{
  "hidden_size": 192,
  "normalize_top_k": true,
  "init_std_router": 0.0286,
  "norm_eps": 1e-05,
  "qk_norm": false,
  "parallel_block": false,
  "final_lr_fraction": 0.0,
  "train_tokens": 442300000
}
Below are experts of layer 2 (counted from 0) of a mixture-of-experts language model. Rows are named router (the router's row for the expert) and show model dimensions 0-191. Each number is 128 + 24 x the weight over its row's rms, rounded and kept within 0 to 255. Numbers have three digits each.
Before each expert's rows: a language model's description of what the expert responds to; "comes after" lists some tokens at least twice as common just before its tokens as in all text. This comes from a sample of Wikipedia text that the model never trained on. Tokens count by the router's weight.

# expert 14
It responds to: Wiki section heading equals signs ==, ===, ==== around titles like Species or Works, plus words like United, World, career.
comes after: "\n", "==", " =", " also", "History", " career"
router:134171125129141127144129119162152150109117106160194127108174137131162119106077074124091135101157137113140084107086159185119107102125128133118124146121099123127110107141097119119127141116142085130138093123076114138157119104146099151150105127100137135084160116102138092140141148156131128152134093165136088119132040094144144112130083111145121130115082106132152125143156156140129135079150149125149161113112096105102113156128134133145145106127140101161152115108154107152112115123170147134166152115107093145123143107136148129127163086128118126119122164142120153116107154162090106148

# expert 28
It responds to: En dashes in year and score ranges, and slashes, percent, degree and prime signs between numbers, e.g. 2016–17, 0.61%.
comes after: "0", "5", "4", " |", "3", "6"
router:125132131081096170115117115134096146175124097076139157187116122078090159130122082126093122176134129108153100135089101127164153085143134086124073131140161128118124143137104154171133108129155147112120111115111142117150119137118130104120140110147106152111169170098092118126124106165142105154142128111091120102106138117131074088147142131127088104111111120124116160139117127125086133131140163153124177117083104140102121145187099110102153118115124146140094142095144132136154120108137130099081135139120130100155195105108139106148132133146125112128123101132130103146147084124121110134

# expert 16
It responds to: Commas, and, that, which, but, and subject pronouns that link clauses or list items in running prose.
comes after: ",", "s", ".", " where", " However", " that"
router:151084129121085163138140116142126132159125132173121155127098145110140159147101084138125066123146118124146138096154104186167114125114122074096121121097120126142151158058101115137135120176137161143122122131117136118102127106122172143123115136144155115128103116135125136151114177102101161106147110140103127107102164138123126140124117115145113143080098163132126130143154121133115132126128092174121100183191184130122095129137143091142156151128134126117141123128111110110127113106097123088100153160096131099114147141135112152132094124107125169097123128069101118115086112181145142132

# expert 7
It responds to: Place and region name starts after in, of or commas, such as Central, South, New, India, plus Thai and Arabic script pieces.
comes after: ",", " in", " a", " of", " /", ":"
router:155101132085130153127155117127165158167115128142136146161151153101079112100117100151099117124141126177125117111107076135114142094105163104132081123090160169123132137116117139158116096168114133141130093103087119113149173124129146094133121141152094157132130126103108136095128133129120107153166136125135095142098132151122138128152115125153071143091127114162101162160113130145085144112125124163158186115131139112073119170148111088107138152118106136146092114119127109153135096110113124108115177155147112123155146124129146158147146112119094151088097158149106107143073117161109145155

# expert 3
It responds to: Predicate words after a subject, both auxiliaries (was, is, had) and main verbs and adverbs (appears, taken, again, also, arrested).
comes after: " was", " to", " he", " and", " is", " He"
router:136165133088087114100171107159120132081118149136134128126091133153108113127090108159109106141126121155143131169090121160170124134144128160120139122075171137130099191136136147127130145125158107174139153134127177132129120114115116128119180099128133183163070106103140162131081144092096094125141133115105143127121111119145152137108111083163154132160105160105125151136124109134130133114163144127149160168105104162134125113090099117157101153113143113131101183146145106105117103113149120189139136117125080112125118141089139158155129133128122113089109134123105138108124103142096143113

# expert 2
It responds to: Digits inside four-digit years, especially the 9 after 1 and 1 after 2, plus month names and "year", "season" in dated narration.
comes after: "1", " ", "2", " (", " on", "In"
router:170145110142097171091129149129134147117096085159137110111127132123116174094118105158140128120133112170138129129102135147118139118134144145132088143116115152166125057093104082122146134131110153108128144128134102106130161124135129100148132131176128164122115158116127096102126153110122105112139113122110133155120100152098130162124093085170112145149095155159121186168126143158139128151121128130143093148162120113121095117152082133149118142122130095133144138148164108163166139117169117121145119147158144122148149167120157131119122130149124088051104157171078134078126117162137151089

# expert 10
It responds to: Closing parentheses and quotation marks, often with comma or period, ending glosses, birth dates and song titles in tables.
comes after: "4", "3", "5", "7", "6", "8"
router:136163162083150191156129156132134144142105132118106128136103100110119159106136101134154101155137078144151103120127136141138115138084130109124128168121149122078122111123129170146135107119140134139111109105111150130131149131132084102126155085079162151142118102105137127149131119148158144190138139152111117145110125083165122120152142142191137150078136125143127172121116137144090176074148175107136123139149167146134102159091109103110137125124164147133139122115110125163160103133079103121131179124123097078165150137109152156140136095111113126112114144137132124169115095106128126091

# expert 17
It responds to: Pipe characters between cells in sports, election and results tables, plus table divider rows like |---|---| and semicolons.
comes after: "0", ")", "3", "4", "6", "5"
router:143140122107150118128157133133116144154106106134155170113124122080165125132093090134158085172130137117151133139100132103114110111145146134179116172128151102112149147157097099153124140156139126158142098105103104136143137123139156093144195096178131170125095133143118191164116186116125163193165101103153120111143130123124134134144101148148146095147120103118127085142118080158106136134096096136151153126137134091106155115114116116168161150151148144156121127097104105101135136107127147139156151156093110095165153122112137105113100109112131102114106126115114138120121107134098166158

# expert 30
It responds to: Line breaks and sentence-final periods, especially newlines after headings, list items and infobox lines; also ")." and closing quotes.
comes after: "\n", " |", ".", ")", "==", " =="
router:113159100158117169114125124119146156107106135128104144142112112141139147061128124150117147097111119096140116144119122120152125140132118081150114153125114104134128095110113114126097095191139125104124125105110150135090117148133155130141088151143105109141159113112088133123138110157152159123134101150152134099103118100091130122147118093144133167083167125139132137122143086141146102111152125106114151144109088132076120157152073073132132142122169158140121150105103088146099140143120120105122103094120138073143188119136176130125118076132133075139116130122109152152097123169099179088

# expert 19
It responds to: Common nouns right after the or a, often followed by of, such as part, team, season, position, direction, size.
comes after: " the", " a", " and", " The", "ing", " his"
router:143138124168084124114157118145113147139125123154082096154130143109171123085120127119118147097142086079135154121121073109137169120133146124143133136082153152119093135094154144167145076121113102156144095114113156129144088105132110112115109089113146134112126142117146091141097106126145113146145142111122139077114115112165129149078105094156123154108148137146087160162130148141116146101145094078134122140159140117100136141126148118093136173141067116130127127105152130143135112129125154127109125145111162122152155130089151151190159126115105095094088124154128128166107112189128153126

# expert 22
It responds to: Line-initial dashes, table pipes and infobox field labels such as Location, Total, Synonyms, Born, Preceded by, Coordinates.
comes after: "\n", "-", "|", " •", " Succeed", "Personal"
router:120093121139144118106123140161173124081094108151162099134102148141144104118116115111072121141132129130119167102110078095151143083200122188108155146137104128117127128118110123109132141146090144117104079115119106115120143142115140090115124142127102157164103155085137157155148113101129154100144075121124136167125113154127149149141156081115108126159137147084108153139138135143137164114176084105125132134136158117099137146114101138109124151142124190121116083126152132167085093158116147115123174163107141140146129110117112112132140145159124104146088165116103119100139125132136131098

# expert 23
It responds to: Determiners after prepositions in prose: the, a, an, his, their, its, plus other, another, first, new.
comes after: " of", " in", " with", " for", " to", " the"
router:126112138088099135155172126148148143141146140163165130105095188109128143144102122120148128119120137156126121151090135131120151116122149180089096146126144125157161156104115112131142128139095132200115126130107117148100090129154127112144174099117120109168121162128138095159099136153090156176108138123111144140122115101114145131124134108112146145060118137145057152158110166137157164132096131084138156160116178112109131124146109136124113151115092116151119122158109118168120111124147150121127147166097149132142124128096154165129127152129089120139100158122099112095082140175120155140

# expert 21
It responds to: First pieces of words, mainly name starts (Nikola-, Sa-, Ra-, Le-), after table pipes, commas or "the", plus lone spaces and Thai script.
comes after: " |", ",", " and", "-", " the", ";"
router:165116132086138173135149139124148168152109122119118133158140146099084115119119105148099114114158129165119144116098081135112145096104158127132084118093168175122125139122117152158150104175103114133126091098098125116128163109133157109130122151133091164120114127117111153117121143144121124146159122119149067149100134138129120113134138134159080142104140126152108184150109140135083170107135134152163184135137154106074135140146093091109133141117113140155126131119144099177121101100133132120126161165146141117152148122095164160166140113130103136086103163158104102130072108158121157130

# expert 1
It responds to: Last digit of four-digit years and similar numbers in lists, dates and citations, such as 198(4), 200(3), 196(9).
comes after: "0", "9", "8", "1", "7", "2"
router:138136150143103120118139135116155141126127133128117095131038115124143171130135142172139127159149106086104085157105167119139111130150154125156123152087135152086117113134127164103105106118092153131095119120103104106158106091162179110145153134107148160152146128129120153140137144100117132166143126117146126095092160061137152165115140150120120071138117131169138104137151147134085153065131138139159141112107146174140105144120144123145120138076146137150119133138118118107091101118140120103100095144089114136143131085118150139129120133162086160118120125154144087169118133118152104126

# expert 13
It responds to: Digits inside numbers, including decimals, measurements, coordinates, statistics and table values, such as 6.41%, 5.2 kg, 938 sq mi.
comes after: " ", "–", "1", ".", "2", "3"
router:166105107122116123172101092117101144124113108115110111117100157099149094123137097110115153135126136108170135118097138128156138091149132102091095151135162102112116104154141167159135138151147109170082125127115190105151140114143100121156141152149166152150068096134110146126129117159095138121169103133122095118112124118116108107115134119137118122069137156150083114106141134131136159158098094164117140119130119132134109164175116113134171144107126149153136105099089083149128102153123138142171151134148123161163094131153185116115121087148129138153105168126104116147172149118098161109

# expert 24
It responds to: Opening words of multiword place and proper names (New York, North Carolina, Count Orlok) and digits in table cells and numbers.
comes after: " of", " in", ":", " to", " from", " with"
router:157103137095136169144127117117141169173115129140102149149143141106072122113112099147082119111143128169117127110103090132123161096118165133118080133085166166117132131111111136156128114180135119137123084096079137112142158111133134107130132138146091165134131133110133144107129137140121128137161121100142071138096141134127125117137115130170064140103121116147121170151113151138090160097127131140164188131138151113076123148137101085116140154117109127145131141122131103184141096116141142127137157147144125116145147130135167143159155113133100159100100165156098124119066113157099160127

# expert 11
It responds to: Early pieces of split words, such as en, in, men, an, ward, e.g. en-forced, en-able, in-come, Di-men-sion.
comes after: " ", "s", " (", "-", " \"", "/"
router:133118107142129148158121111144113143126128164108110110145148136138152106135125152141127131111148114106147134125124106135118161112110105125161144118133093122120119115104160125159182164128139172161128111119099087123117150134164125172168101146188082109107166098139091140171109146102122180116134106115130144127115103055098123206144144125114139128125122195139076133149108124141108145141151178130130171132138086133092100121134101096119158158140105120158127106120122132101157125122148108115102130126164158131113114113156153134105125121179095150133118121120096173120134142178146156144

# expert 26
It responds to: Bare space tokens before numbers or words, e.g. after "No." or "In", and table column headers like Candidate, Apps, Pos.
comes after: " |", "|", ";", ",", ":", " in"
router:142119117176126142117138123135166155106094090125131140153155120107133135116107114107138076115131126104121126096079141096136115116172145128113126151156144114125104142068146130119161110129114138118146096111086112099121163121131126141142109096129106126126114176140097118122153105140145129123128118089123133084115092153098133112117108061126093147134133137103094125152119167160133117116100129140120162134167107116110115113105102139072119152114131147150079125078111080102109126116123108070160145156088137127146134071099133135103162086134120156107109165152089169128086116151137106167

# expert 6
It responds to: Capitalized head nouns closing proper names of institutions and places (States, University, Railroad, Park, League) and common nouns like film, album, magazine.
comes after: " the", " of", " United", " and", " The", " New"
router:140105141169121128118110114134127155183069126107091163130127137097086129093118109120140123119162138158121100113124110154100158143094159177156104132062164132115103128077125152140142119108134131106108088097090143140135138096130140130112104156144106140140104129122145114094125165139133136162164148120111084157091156115140155122138133130155088141076124112166136148215114152186082188080106109105135124161106145135106132141142130114106109126116095134116086115153128132132138132132143129107111136130135093136163167120117130139122141120130100109121109154154136119114098121149126145141

# expert 4
It responds to: Capital letters or opening quotes beginning names, acronyms and headings, often after a parenthesis, dash or line break, e.g. "Stamina", Philippine, SETI.
comes after: " (", "-", " \"", ":", "°", ";"
router:146146108088142145133127101127108131171159077115127147128168157085180111065101135125080078127128129108129153149101100120144137103095149067123142129103158118142121116099095146147167111135142159132099083066115156127128126127110142106125114112146149124136099110133154137109177144143144132135142130107106127176105128145142147135159106120122075136130172108117089176133145142146135142132133178131132156177114144113122093170157077142111131138108136124126134134105127112182088123127125151117152135149144169132152159164133131137123110129151128126127111132106144124154089147102118149176

# expert 5
It responds to: The 0 in years like 2002 or 2009, and word-ending suffixes such as -ed in "died", -ish, -aged, -ized.
comes after: "2", " (", " Val", "ร", " f", " M"
router:103122130148127157178117114148166145117118114194122132087133119122130132078085119157089145135121146149128098151112115128109149118122146141121119123124085134177141120118125152129130152133163112110133103109126127105088116146119129165136115134195115130114140148121129182111096115114148139158143123161095046141113112147103153070143087109150115111138135150144117167124160100150150092143087113156138122136128131126140119149110133124133135151129123141146108116139155107170136117091142135147156197130111139094146148139104142093140068130157114126081116138156110124066100113126132171160

# expert 29
It responds to: First pieces of words and names after a space, often capitalized syllables like Pre, In, De, Al, Ber, Cor, At.
comes after: "-", " the", ":", ",", " of", "."
router:174113092088132155101132134164103155173129121142139142159129168109059126110126140126125100096121120152132161142113107147107167080107175122138093124092157166162118149108104124146158112128135154117138097116113133122126146117114120121109139112153082135120125143105131104129114176131135142138138136136118104171122121142124121149130122139113053119135162129130145169178119143109101162107126102153157148158106181108085137134116050124080086140104115121142083142119137124178090114112146138085108121150153147105134138142147144149150141143117101140119117151109123128129094098139142165138